From a checkpoint of a small mixture-of-experts model trained on Wikipedia: 8217 steps.
Below are experts of layer 10 (counted from 0) of a mixture-of-experts language model. Rows are named router (the router's row for the expert), gate (a neuron's input weights, with its number), up (a neuron's input weights, with its number), down (a neuron's output weights, with its number) and show model dimensions 0-127. Each number is 500 + 50 x the weight over its row's rms, rounded and kept within 0 to 999. Numbers have three digits each.
Before each expert's rows: "comes after" lists some tokens at least twice as common just before its tokens as in all text; "comes before" lists some tokens at least twice as common just after its tokens as in all text. This comes from a sample of Wikipedia text that the model never trained on. Tokens count by the router's weight.

# expert 6
comes after: " ", "1", "2", "0", "9", "–"
comes before: "0", "9", " |", "8", "5", "7"
router:547513497442466505499554486436468544432491529363483510556537492489454520530504472505506461467453549452467429586571526482505562582612545596581431393561474515439532484506557577467525564502551480562483424460516548474412482461577501538466544451575497585397474556509441450511501521507489396532528500518490460501517478433476496491447488421524502438525516578477552503497507494526598518513589
gate13:490414543487600532548528475539464510466610588525533491454447571448496397482418529470434572399479531487480496544415541559499440551488514437523418516554421462436588493427478442502487529559505509405532490583497482517543434473439540514602405467507568488524416448463486530630476556507483444477590470481496425489549524453568494479396469553483533568442503451419479492451555580491567545585494
up13:533467559542572526489579501571568502470504582479493474492512487516600457455480522483573514484462521569408509566459517548447432486417596431453506483552462517435592457520549463493449497589493540502545494568457506518550476533484644504551489455607458546492395382442520460540539461461550517471579470514509471501502578498536559482442487444520444499477516399416554476458581484501537575501388
down13:546518552579602533467533523546554462539543448502446478460552514481497532562559524428497483545575541497477497579361423514520496397505549481558404579491466503434583482515416496482487566581484530491577472524543588569470473557443422559549496491518459455471576579460517534493599459531492493509539562460490530484396523459544513581487503369456446474544540479499517501559560514483591438572537
gate14:549435479425530473438495488467492489483552462510466580533542503538436511479523414487455542520461478412553483550549497482523511528604435537528512606444497541488547513372495441446444522401442437460428430482587476522561542452492488489485567468491502431544521567531476488371565379534564534535539553520537429480408525437550472495517451557469412551485484482563537484434544386484478555493499
up14:469484458528483468391501492573497588595475535479536513449540470591524544503575466543533402522551478472518566463617520493491352370445491480487578491545507497473547585445426478490406515473559530484518539454562538513511426468467539371464525522546463420552453466486430569504552500494512531486508471470442520455493465478505476430474488564507520538438592460550356474578544503503537533433495
down14:466626479477446584557514538578313448498459508478497569487567470571513549533510546475543503471498434537550455617479578539559489442477479472511485562598487461506477395520448442468487477488485600524512496509460529492479566596521586470471507441504477503542411477480431443503502508404517531558500396536536509536471440462574488464454566505426483535460428507478508567469561468502462540545383
gate15:468472529472362467493358464438567495424550571493482473548487483590473552489481508494629464500416518495477454438421532505506480532481520567470483465540480434497590527476538531586495506503438505480463499519459528447542466500454507452473565526515500448496499477550452476522554447476496475526502497427521493531507557509507514506487558589575512554483509646496547485583486508603581422538497
up15:535428399453584552539440388533471520503587557526413463524574452494497518499476469534431475482509586482550466501328549431495516479465545607486467507576541637459453485500418472464463452458419548377470549537430508410470502511573569479505520668509488558492494436528555551673483470484456466564469533529445485558478507468453498473536559587470472519405498552544475523460543528519595470502546
down15:558515484478515462516471484467578443465460497425471471489427526527555519527545525539584490488551449706558464530467545464459436580466444479558455464563473430471459475496468576496492528563443475492479598506541522559573581515500423560577518486526591490538516454508469457518526476447543484500387510425453508493513484513430538574478554567498485536475580534375464514422499545594528483455457
gate16:480524486444575468539441508476467535558477535414463392595457527592418395510621501491564545451484559501527539392409465457398439528498487608483533505405450556498497500489514531540518490499496505493538495538486458590470631491487518511472590407498492481478474477499545510521476484517523532508480599526368444456597551447514528577498431527502489515504532476535521645480516566495532572488459
up16:474529482541441510489503523512520470484444455507513483542629472434467457506392420561380435487587508439510450499461558492499460505457458463513456502443545410573507520437456601432481567553428412442492581495398504445510534474496604523553513629489513441504469503557459445500478514505445521466512455508573532476417515607511462436509479441452571525493464477540574506472511490530430396550529
down16:561445495492507498503594546448461500541467435518534477474520562550496569529421495580551413522456520576433648469594550540490486560474562474541452431438557523424485539572496500392517434497522464495514508534532514526424500464495489383492501561523433538535563455528594576506415516434460482533516554468546549512441457416501512445537496467503463531450525512555468428502505495565482376500472
gate17:388498606488485473477563535494546453525553601521480417582580504490514571471432488470604534462481410504467453469493537429533553453546499498543470460522465532549557549501472509573517497520465452476398440507535480414526491507448458466530418462574446546492563519562518466453532528452529457457651479514445507573508543463500477502581593498537463495543427425447418542501509513466572446478533
up17:523549454481459574525488438583531507496490435498513548509449427402487446549524493494423417516566573430476404523504456467548535581470538512541447606493509438529440489519531487498540474439568452562517533465470447594514467553564483479464599489425431476516481595509505439463539552552479532454474452462511513371463435558424529544402550448443491445426445543534512477533511463487474416513481
down17:546551479417542480417533522518510535456522530491480399543508497480442518450521554502504551440588529503614455467459511538529523515525507524485487543530395416467537441505602443622523593484440502518556594342492461516552499429495503531508451522465546544485511459497542495515503561560460483498537444487539462538428516435496432527376459495494516468615482409504476534561519537451485502494520
gate18:476447540568614430484440479476511496593507473514484521605539503568428528479480537519432548496562497429466442445484454501474463496536470543516474499430513500499443478516584553514504529501530501521573501375521463531429553485500420454522432607493595521485492521475450428499545515569523527436557547497466495498458534460522514547536512545452441511563556606402521529456526502486431526489393
up18:440503539517449546451476569505533433611376485362478516457557502535432528476478506514446445536417480488503587493500472542415521541438520496511510425437557487384548495536474516481481550530457484561448415511521414498511525438685530487452543521554475501421526531559503555451508480522476567592512526480488450493560455523420483490451503493548552514428490565513427433417471435503455495471485
down18:496611492599484539478452461538562471510555432469387513469577491593490482422482425492570504531555464577556478592442507561470498541544493472483568474480498462501485492603543470511381556559483462574564487525484462544514439383584498476536516438540521546502555381583552641528509576492483485422491593470555457521510506501512521489495519509486547536439472500480503507558517541473395582540554
gate19:413450511514476577495388592463541547460499451481471527584493517528511536468451454471523457529475511531498585447498458509525458523468514456396522524469558512469411489517528473513508593590439450513522536555428455529508530461624546518542409578423656523427478529503512502434495466446485470496446467510449505602541476455526489470460530491485443468479465473424465608546519609444505501470493
up19:493578480454441552549349498561489544507507563486535505506505536442483456538459477564507440521471559573490527540470461490504505459554412456450669501543427556537488494503576493587467474492538550593453549531479472527523568527586456522538490487431521413420507425465448520472487482494557504508452473561475514558430529482401452462502494490508534553446514464600567499493441520566532494504547
down19:556484553479507565493537490576570500472510457549450378591470494406476506515512498496483511506439491540481464515504541543458491455544541472429509482516451518520414500483505536406530528567505421562536435447411430505403429599526553539574561420469513440474589521446405556367503488508454496382451487547525526489432533515520470446465484384562554538439499463470430467417490548486581410488473
gate20:463581476461578568632483473520464549509544420591490511484465524423473484427504439525438508409509418338480455520493462465486491553516511568494567407466481457434543478540586428497442467458464471552530399561498498506468448511562536495599439567489479645442483425501517536375546457441496536504487448473492475543473601536538594560525544554532512471527508450498528411492554481451550488528489
up20:601429509550419542499568569456482531534528539454471397504490588474531546602506519488532562458544543493543559500566514577502484475514483463551535513475543448621455568573469562508516556570617536571424499541483505489484536441443540617527503475351478429566526488457518543537509578573521508518495509504410535428458542443532495478499367424443378543506551466523385614476529475521487596456536
down20:422578484549397445505544471504510498541530529519494546470490484561521455452580458441576545471527479479547472530465497586453536603361483495491527477506525521557561488425551494498536570515517472498495459514554566514512556579433445443475493517455524541453541497470519548560390573458447445569503475467489405464541465450525512524475521445464504428505496555480493473536494449489472515515456
gate21:512521422375420455488589559615504554567475526465624575477508531460524555513543554415491495483483482416572534462470471593461482471559563540487543516532461456508483421469568510456503510578488547516465567515608504469472485521491461415473566553586497472456420498513416528477460506568535391410585487454449561426540554526500475493489496466455520543471529482428502504542485558377531451490530
up21:485519510595468520439418485493470410519526510614506571569507478511473493453460487544505492506497458512556517559440539438550535497495448449462428480476567482547530614467470534501487547388476425662570506499536556431520509447494375521477470510439492448505544530476602494491497523495578540568544498450555487579433474493541446513515514455574484506524471515602527489469399421483488497420480
down21:460517504558490515480535558534546458556472530572456522428531513535454534567450540493519514532556551442546478451476537533511463516539488578491574497598438437536563499411568502481466518487527548451514596490562399482490479445495506533421469561485459422525377498519483538503474450538596512491539471457511498425471524508382562502428518451456498513580595519525625553465484523498510557493556
gate22:492467565419435515469565537445454528439485455478613500420472462567590476449545551486522470450529517420495466512480550480462488563508540485525532507501576544480432533498436468429584476413613525490441509583447483556537474455524348447529470537494591499487591530480425555505490495543542421597535494483566595584485420412542545603455417498496573547564449486536520456520523550586604544515464
up22:443438511529545560524541594488525539483490484452460518621478515424488511558474433545565502464417510508516537543488453524464461504603483471565398448458424427467486449469366500498538542605377481458396445585500544509535540609548533586506464544527422513483467502506495500468541516476505440489519574488476417586498528465530483467575559568464514483472516603459485487460432456437457516560457
down22:522461491573539467429500496369490469394465464435447484458487490613514436491473471460466468544528444554433483505515440466545512520456575434382533575505531473483538491500490504529404491530516504464506463426501521567604493486507461529513520583514520463467489481542539634569413489563477478401498538548435448524556396540588423428432498537494547455440442557496427478445536427580406531519505
gate23:482513537527464467463485581548437572484555529463447477470522573604592406573468419464535574515520515425444514474459538474507471495492459522528558556613429440468501361589499525574424433451540544492500509485494453506537425531431548599468477511522486505457433491452590504519523463496416534578568509418542452395559536417517549510519499520531504480561506412500597522562446508449492453439458
up23:441521451478510515448453476488605470481488477493479559545520453594512459476501493541562524616531503572496572397453527475479506565460501540491525484497536487540440418461537448566576521576463453559514531533432544585500500500482544540547495502498456427377551579496567436488477467421519581440558451533447527537483607421473501554543555523508444589507558517403492523478507490526501557530570
down23:534557500578478489549513542517432434502464395532424574487619482499518479542502401491546509546500423580475473585380416585577543445525534435496474467514479493514468432484461510451506502460435505505518562592556477436469479515475410491446533548471553521476548450478396543450515539349472439533412431546458540480545487493448468501525499543486474488493497567576523476537481480542570443518527

# expert 5
comes after: "\n", " |", ")", "==", " ==", "==="
comes before: "\n", "|", "-", " The", "==", "The"
router:495551486471455467528523528542491434543505421503563548516469408546537483476423495540522409495487501405511664487512427449521482523537543531538361504530451522409474454495556456479517500403494428496610448517486611453496432512545558555491423476522453584545483525497431491443537518465438546518609502499435501591506527555515659576543487557532485508466516482461517525520553522530569520519437
gate13:571443519492546567449453535487523553496494474510490483457555475592506491570519558473580418464506544461517491560484531418456475488429548499471439517474494533518521543463487527499553380417467537590454491531522542543511506522535457491364534438471559411539513475433487405574525528516450556473578484516517566604490568523479556522431475566577476495502433506386428430531445548580506389536461
up13:529488470490477518548528474478543517499470568419509529489436489483512609528521522555546523560493610515466489520423469586466460492536503486466484549453464557469464431422421571424620458429522454567442554467402479408499514547610472502510505513499553365482506559500526473550612363464567523580667531520492390599468493493464509533440513483515549570539518549544467440570478505615488461615459
down13:474579566453547487410492478553458511431560450475453452448559495491466474562544464627520504434575506519529511476452563494525474498579542535452414447550502497518481499508503491613496401474389467513602541427563427589507462563493510420425419545407534453527543448517424463493453514558562520508461467500540521525486550447467498514407471414573519544476456449454506516428471538506558569491435
gate14:444547552541609436456566481496407489531424577581566445502501431495533618515498466553509518521508476489407510433437492498521550535504491491502520458553561486424550541526593492509453589517449560542541440628396481563476509548531490546596461560559544498456463458472479482595486594374493455442458509575427454564519583512520569479442444373438410427541493451526490416512450547491544520419432
up14:490514465569516562519440482473482466478495455601489463453496570536518419462441415491403554509496496528563494529540481614571476514458504503453502471469450517372514506563548542488469411553481469519528492484540455378489548481600479529448460506535501539529503575408505436462539426551503447473545523610445468511521390522563503539525428521530486491474466513485434517425507448490583486436548
down14:522474549523516481481514546492541509576466544483443583545469427598500452495359493425379429539472398612457458499459568483439515469566544442443520604449477448496495509482468399522545469506503534506529485451552621446576554466493574510536561564484468482471567464515558491483525535484421421457524469478520462491552582499467550487593575469428449528490445437494385550503434426514447505424504
gate15:477429510513504455503483667549559543481533472498379528452462552470554460504509469525485565499469483465478522545459564524394458399414467527498502438479566503445436579397504523520509496563501516497507556496484558424488495555548475426479551480543598493511512468522530477445550460497463432502570506522419527490490638515522530565438485539500478425488473461573451452481515622474525436503531
up15:454465485454461548479510545476499507490463537474583448526514450588481520523620528483476482503551525503548499532556503596483509506489525491452571553503525461485507551483468552449457445449518478435524526486420591638459561430537470535566480578416449502464485520453553531581490536447471430524458445410548439549517453476445522475527507535448489537587490521534515477416489501572522532536527
down15:486531397554452547590469459512474464521478435564514501553515493532484566487526519553465539535454530584523556481469456442489548455462604473535421485498452498386514496483461545500508507478448430509459538470428473494443417526508512451442578509520446487528524413458489436519625499543483514465628556498540501451527528526504492540575545519428458466558560488425466424440428527366455522418525
gate16:578484546492496474483493463678429462403517587505527562462514476468526571464426444527498515520526486454513485399492541541545527551514542470445470573551523522519450507380477530441520506514481556452511458537534511476574439483552552504502474481546478491506487489501458431439552531569471533471519463450482391473476560484440525511469582507525367482504556471535515465441572500496546474504363
up16:592493571509515487568425504585437442536442512435482546525569532510503516478469461499456500564432528548425476480499597492443489528614500471534461424505449449475511598517512532434467560472504591460458524533481513532565450505411465545500573469557426491460478492472451530404542414467467614566476539466482495469411515542451524507475495515521480468521518590538469481492422549555571544566392
down16:519446518557506430425475641544500502493517482444461597566410555494467496578585492571493423498471513349507462500480476466527500488508471453524511495427516459460499516557463454521433530443436549403478582503536500453506446419608561396488452512549535556486513480526471483414574513485597531510435472549428456560463453509465450492581534542428418563470522574579518580411463468484548478427380
gate17:487484604516427544494593518454406584431508515560456530596490545432411500440542563533430557391431513436506519499502521497540544443526620511429428586416545642480561476439499499524502457500447541586489436490427526585476601484573432507518536491497464525479502542530483516500539532468530346535558460472513488560536491508518494418506585477541477539472524551468526522573544567526523501555489
up17:544507543554444520513514575397473500516530434498488473503537485551599591486423498502571412529574504563404509544443491559548525515556515496504404527536503458470529579443460464533506342499486525464466532557535511531471506530520445458453475511507495447537446462518608469458524473450540473636482516467511463495490505479595497567434534502506479572570505436465472533452519486545535442493430
down17:553504436503507432384450547512523478544559483542486499589528467456548452428409540534581472525501488543526474450416496441504511593462480519500434577524394539593435427519536462489463522464456488477548490422517448449499481490500534594494493486508583521578494574583394506488482518532518527547542561534515635518538414454562560527508511558523507540499437515506421459566582488592506527570481
gate18:462558498418591439508599530511529572516461504556491522500491430544519474537468528522513431517454540453408604557505430518603449504510634509415421455413516446487571490470529471546506550571544462488512487444534508538467569551476444441380554597506443568525568483538481523480474496469466543504419561434463367474482508435450557570494498511530561375526557473526541448491479586494465438459501
up18:405460469440605562479541518491557612488451472483537388475515524462547522505460500485493516541427491475537489530547485484501495518566599475533463473487474566482484527515496492496480495576489551574528531574538524510561587570476459380650538464473472449568545582482551527454497514456473537474572507546504491498516514582451478503521425452527578581448533509524501456540356501523431476422512
down18:555581485461452555436424503504571533480567426537497503522534449434504436529477641512481571514549487406445409466494560530474474560574517542518567543534561509492524485514470489514504538501444546483442408470477537496537497516545453455585545597496385550503543485500530528505449509487494532553524426490445543514419557501568533470397495516446463427491437448444514458584548485436538469471490
gate19:494550536541553462487521542515479503465519496553553497472410472480491522506388401441448571483369538556538509541516495488521557480560481528574430612502457586507543576497505466491508483444552441393475501624453556534494444592515506493408450476477562453525519418512550572534545440491493489485530556580551472511574489493543462526527476553521432519581458485543429465472545525526563485498488
up19:452430484406560455544508495479389486598501509466485449510602549495434479454543500513544462462629503459454542421538503509502694414489436475506495422446459498505533514528467439437524475483453431430477453469465451417568513471424558475475509562543481545558405504473522443528585477540421445533446605466414489484529582467470498490405547463491509526460456600545515389519430473614494493471502
down19:530552502484534497429555449551456511476492533517467418513556456501433562538595629442534487558487495440476518465496556513494531526457415502499468556465541442503432513593505488433443389463442563577506482515425506511536481477517496515543470629512563520413512519445460587517549451620530494418468476487512475564432496516458472426462449561440516458551519507450380550523495605562465565433437
gate20:475547503485470449499543500562510562441436576575452593534530544461544510477473477532579512402500521498558456508413522500488522538492427421509499504446506426454470534496485447521488536543541497481468521445470499490520445501473435521497450458473562515470481542548397439434449581508517569507521536536517478514513502466547485489517457494523489485522536439494527532488550498514595388488497
up20:501480457515547514493459500549436553526423560472575471397551482460516466545534428441425534428494579523460566476560443525581534536515585495453467583469398476533499528562587515560483481533542570557516526517575554474447540436552477556505407513548479468473575500567528488461565562488449595524463519617498414495575520566527553500459478424441604447497558471457500515440515509531486598523515
down20:519548522503545489474520484527536499455449512516543447490518532470455524500551543432575556490520494600538592463555515524518497464495439478458552470456550475480394531520418514528468542559485542518398492561525518511536484488459442557426539423467487460502465499475537508484396471524551521538517427528473532484529487526535510463561472404505423543507441495516549473417502596443399483418490
gate21:516440581564448543452508457444548501514531462538442418379552593522430551564482469463454370516451518508512603471592473450497523490596401555486369502521489558471541534551506511527477435434496555549547545511395512507536536474568672499514449489527447527478518461471518478453416517497553528494490501538464447452437480521500485552524482535556440519554491538482473525515463565435545500565471
up21:452479421556499667510531521477532511517629499587371463539503457512435556482590414473500519493454573491588606484481472557634512554424386420439543413477445496525434555477515493546534475494505415535448487512468521492480504443502509531553411536557479432515522513577542411519475466473550480399497518433515498537530513533509583499531558520579511531520443484526527531437443424520479476474443
down21:475462558530511420485482409491423603464541503467517442497482540405479505579567551517466477560432438425435558524565422451511485482469446556511440444525537508505512475486516493477461483474460540492487575551533492474529355484474384469572460465560620508422423497451534453489398539445522419523510451469474501437625539493531495522564484479521573516566509502452500506489506595445546515446558
gate22:496517578440543577606606456484478501426481478458512471479534403499524518459436480489508469565570566513470440499528482555438495527400494594480512496445444493488479437434427553429508532456479514534494405491473554520567442475487510504489391540524587498539486454510500522382514528573409517499518488454488568530498486570518576548459508502608496512471541478633446469437462543482497458493539
up22:467488547536444497552454527500525484535599451450402577508467473497468530578482540506574520530474527530482558592544580488506495585584537508447501546489538564505469566552518572596548524524520546564467483514469490469452448515493490514421475406461532461462460497435549527483528425510395451467429468530559443451540521492437414579524515534460516441521429444516451556462467497563522487544535
down22:559408508575547590460512519470466538504458458458489410473545485513562489450481456574468555464485553535452623569558493519421487514566616479469435471438489467432495530499556523436490531551417459445458534524549480461558581477518434538457502435505471493459495560431517457455554441443557459452458516530418560529416518511460485507476612535499477474505562390515462468448432561528561594602509
gate23:513483505492527523459498536552442455477411546402604425553499482545572542427585530474665542501471602505395566469512497521527525454450485479557509371543573493459478528459473416471430491372507533471478456469488555560521448462464485497494556523539536503549501486478483563503450441593426506479431591494481457494557504566482551599514453526499437550461425525389597450574516428462477575467522
up23:513426468485577557550522597484513532524432567538489526508498494505420497498465547530540461523521447485597528530470442520497490506444486631551483541438508474477468479649502527451523459481646617444522474466476592452437523462395434453479411531484555494486526445505545498562580426546508488382529501470446526587495493461397397489512477444416501540495555407504541528531462451460509546575535
down23:424518516486514526481526527556526494501485506445546486569436406533522449512515578502468509578543558426543543545513522453462465540469567519543521556555520546530560516433583487529529489523577560516457493476485508429506464561459595512475455406475494472442485612521539459414498502531484548448475538525553540469451561483535450478584462464447542432466534476569535599527579522491521494506552

# expert 7
comes after: "\n", ")", "%", "3", "5", "4"
comes before: " ", "\n", " —", " States", " W", " —;"
router:527503394438545520453496543456453501486502538456592492539488453564587473512480559587586566492423507435544467521483496563518522465555546448569484462534509492480528485469527488569483547527472559539433511478504490553495443449536550507431437397503527518562452459502446429444453577525488453479486524544513498552510510457475528566475510392498534499576585543414437556472526474621439483576505
gate13:580507515515479399440550465485476493505507379469607503499504562500427477475439517500560463443439521465558473576469441356419487508563438565499565497516523446418449444513536449535512550433381605457559537445512529528425542542462485521537536551509496460466564551457492552465568485493437519518493609509474540576487546445441507524427506489500485501460556501462558480536514474455521577451496
up13:509479511463531462453457472500522568517438532550471514462488459397422542438496438427628543538600559508571426470523534449582473421511417475465449544428570552502475517510480536523451564618492522542485581533545461460418481507545542529504498529511563478437535466479511553491455434625504605480514531493528564505518537561601520474439539464498482477531457534558468456531542554485532486466500
down13:522486589551457474508506538526442471523565553504459521520460552579571495406479483535523560466469453621463558468484483534561557575517576441508543481506511437511487536551552475428539449473557468498468495511505495563521464523450469509485475443490592461488500556437556425519469607440502496452623420447433401524518447516476452477506425558487449463459572476425497552504558554570459433569511
gate14:477488473503490502410520524480495595402520454523644515439475578477434499498504570473510535513406511386489533477592434508377442605546590516515463509530562508469489476533545443588560530428554558500478467484446477494491473482486474483466549515565410469496553478479468475512519571435437416572495492590483527556476456491371556532452440434598514524474500514516568496469508441549531529504492
up14:489414468440399534455480551542433445512506505517588527408503532512470496491457568484550482534528407515453583472437480478458473481526506475533510468501603578489535471467460514564546548540491480464473507480393473549633446466548558484507557514590486470506529595520449433450537554561525476524475518543515490567551382473428506467539476574535466520441437567516612506422434463454485512420551
down14:521451523498453498515536568479554479497572512448489402432456565622551511499491417422555562449455563605409486484530509492506529556562570529525454516434464532627534430434467474493473463530472439532459486421535528494514494524562471546442469471435544505557462493525528596569488468519586506505512440560419487553434493525482435388529523491387526453470498533471486493519523565485459458578564
gate15:548419468482565406524587530417459484408462524481513469541424478522473463495493502453528485492425455474568544475481545466450533488501494495505498495554473580542563562511535443478448525478496488465497485441513542516471448511547493514525521527531546604518593383490465544453508573552506469521554496463588530389532444447533422460528484584427599503460478502519646530566480559471448564495582
up15:510546426525470459544444389531520441499522533495505482546524600553519525593589519424506425551508593450470511432478423484479441493501511480506476484424472418505436472534538489544550488438579524519541438441447621501524520478515421593408439427466505488471523519530484474527466523429459475502480541488492575498524461539528512547402487460484598634518512511562544471401537499548440484493548
down15:482546530500625493523521500483507462495520483433531553509463515429443494475537500446473442545527528449497502419503541490491542498446556537431570492584507568478448453487556512497571530496504534573484540429528485499514421560536504438444554463488542531473595479446547464472488538485567543492566496547477522421494504464514467541556459446594433448513486608536530447483517427422560469527474
gate16:494472464442482517606611439433454527546444522430552435540539526572651502505526492462451568525540525529484474519520537556515437489557542559457568439533484431475550506516618576482533488580496412547572521511550626483563501396504543567400474501457527470469461444468438640586517521469582493434527532495497495508503563519477482564500502539565413513498639567492456416542506529581527544619577
up16:452555428508399451488433522569467471570537433496552528423544521395605492497500498466487521528477505440528578574505499491518405517587556551616445469484344512381483480461537476576481469523499540509488483552445525422520569497519460536542451504583527475610535513562447490541544481526487494525487431564493516518530562489441446442493587442455433575419410510436534653544501524501544520525461
down16:601537557515490534505588455540635466503552543483589475408443558519465526527446488502524397440511510354563560519467464516490618500537464459585420444433536442524484521567416466494530545471526532436549598520520491491451480534520496532484538565540426481490479537461488533436460523554503488446529512501490465533535493487383555511628452478612573507547559493545548508432488565449471487480489
gate17:422482335554551538553514507530469528517571544541494550548545440400486527481479438538466467504531472350551588538516522502542524563552513497476590499540541503386481502516496450414541441478509507551566472495544594538408465526565452410507423494359513524510569595462461456433480464448630533577471580537480465366509495482515470462470622395485467485388544450595450544557443487523481456442520
up17:486390516457474415397409554482500512448562492564367504537503524464512372502504511362505489460530459567488648505526516473518615463501472544497505541448499515549495401464563538420495451436415360485556522419484492555446545555521426523480419498521524471488507488508521549560418442424540393565546511536564512481465496520588468593554403467490452494558437470470496446524483537509594527501553
down17:378468601497477482538491419637449503543531479459457585538495469502513529554440614392432545457510419627419578496421424519623556544530523531487498546493496527513524453519560568466419497474513591581546608540418546505534496533547498645487582517512464508522583470484496478463506550458482424502562588543438535503469547539527484582568487509478538438511526478439546425541475597540522515491528
gate18:451397410446540597448514546478512519555472499531493502442550450573500488423445386536418495458530502569484577521439471444434543531577498514688498606535553535466507452462534450457448553453546484591389492506483475425479490575556524458434550491462480579509513423474420435505495487571476463540547476547491513503536462580489525448542487430541516438528552483539463453534583537484530558555564
up18:460537494464545485618499407576452539564506515459430546450504474380561502619418478430501521535477517366553509567567505495532423551493556556555447502464486496493526496529538533470506401527501600455549471525471547475483453578470457532575474445480533439548404517517480440482496431503472519491536448428531487503521477424572501550485509456467416563601518510454432532494534508462518466386440
down18:477565368575472474524498477540539480515477545499568508566492499471498570467562527585491503535532488365445574443430436458495469539519520464551457438492504604503492543501508563418425553503527535463514515430593513552503502492541465500495568529516544541555571472489450497526468407555528482495595510515523431578465523557570598542473439430486528425460528430454540431508570556538576430583515
gate19:497500515449506440512454569461585477453449538382524428466524521532599540480530433488459555457432511501467493481469478462558545519475503470509538432471505513557495491531469558463564500584504418538449466367478468526497533428585392499502585530567450477500464607466504441518469527446494538482549635472567483455524443485550635477561473456472525455583524412448429448448421577542463536515603
up19:516533556565517440474545500488542491538447470436522405493485560486466478556563640441458563411383522553443499516537588502442437604524339468462510530488493546563493438460613515535550518501490415611484489457521526503482422495519518534429557555528542460577489479465472531544587455582489405474476375499480474488579424485522436471514440456468494506500590425564500542551530504577480530567533
down19:519462503487471443431537499509559468501427423550536476497445475512528444428563492511478553492509506427479538448484493485478458499598550564505465520466610501529532535521513420632507497570499578479541447479510419489476597526422515355558485487392516431549568517448505464619480515446536466430539494498444552540544429465407564545493478507444406468478461549432505530575584616422401563484543
gate20:411521552590488416447510483459421522400465543425575450444420500547509395576419461550533528516465473504477463532486417479490467531555597604522470479521481533436495495632499466563506442541456517475524503446485514525414504567572481532478514439518455521550451450477480536513483471535476422457478476555556523570536455502380501552529568418498489476430402517450443605471488403489497489558477
up20:454521490475539513437495511506470485530459565455503490419481489501560462445394440498542498433404480506500401469396553504564514444517464531576567578481467592501537444498504453489502527528444482422459491516527442628396502439514507524500559602530454410434529626549411436512497512505581585447487494513593568460534488455545448532498405459518493476450542455480490549485429428479479404459502
down20:473483488476559628443523487488537485499534502548515552447483527474507489506514410488414477499492474444514465467391551596574522544492402439559469460535483540394478534423461481437478505583573506555507482527514476466479585571453492534429539511558547460524446483562530474503568476421439495609489548444489461441462496489547495500500443533526481594547496528509477458468506539460473452588519
gate21:510520535518535544519433486490556423486490476548579502343538510470546471436464528449476412480516499477533445461456559516475556468457598469512452475524627508414497535488359513556502547452590492596525512485567473649523426468416503484421449410535512490485510474500535493475429503543525451498526467562520427568474458480460488522539588477427460431511529518500469507496488573577511543502499
up21:543504517489504376572462566545439531624542519513524530448529444593501506382479535500544511428558510495502457468429558457523519472454560423436606499520453594547463468607509511445401565496464539479561411519557527446516518413515404519517507547543461515526468460539496504483531508547515464504504547549446399545516495518528487445519496459507449607477434553552547466542598584428519380553504
down21:492494409507528516598462612596456491552577405512504493404441524549568465469545492539490455545409502482559476430463389506551442389406563466476488476512511514421437465513435470555486529483442515376499481435526462537431562534532458554552528533436569480571482429560538525515565500480378607467507471445487461573449572606552612498495498456436470509552564506514486491514454499579514388533554
gate22:418542495497466486505447527580538437488476463523522533563493507538553543429457438504486574493460475374550571454549478497401489381548507510444517512477553424609458513512473517507472498391491489539506501467587440544541438461540468486585496563479471585494499568569523504492456565417459544572579467513468400493460456435578479482440452485436506539499501476509566521550435445473458469532460
up22:503533435452476485548552434386405576468528520447425571586480556607592548485591472393474421567509476437477499483513533538528494588382479438526517526496521559500556513544557495519512589496485524451398455538460533515535600528436438525497511457506496437436515456490501572502575414539446441482495576429516567512523540461486509503512545481494510432490463514494560480488452492564488497460553
down22:509458538516479494556534535533446458524554552539537522551516579467441603523507442549489432507524466286561414494558491465561434486528534610428573529502582502432520515458523441621475447544589550478476415543435556490536564469402450596421427508513531526535537517489416511488466537540405503606545443497484491548554459469470583556519392497493472429504608547540546507534463511417479537475565
gate23:469452489514569463542521542417466563484504568386465446496475515450568584533401524552559494507494507476488665591541504561500383518495427443584469493504416412509465464521544504475376552575535495490557535508437495636442548560507567610423542561475547470496482549427450530483539469428500555526474538539507467407482514491501593632438476430544529493422547590490477482509572551541498445554422
up23:594514482467477453462495543494550437544402499564534464494527480494522516524551506556526475491561525614551492565679517536426458530356519441528506487411381535562571553507458530524428475526521492496488524490463445507412522487526601520590490449569426507518528486596494436602439403529504435430496480575462452448602403478574502549437515549459515441491530486469468507511471450523546518455432
down23:475599384513471511500460443456457433516438534412472475473489498465448531485502461594478564491532429500454580436557418499448488495553455496491500540451520530428525473551531457509483489493518486479534523439540480577445486484484442470402500458426399572451466557531543504557492576541465538552496536554412447450539548511610488450434510547484431432422494577419451539592469493518522496440565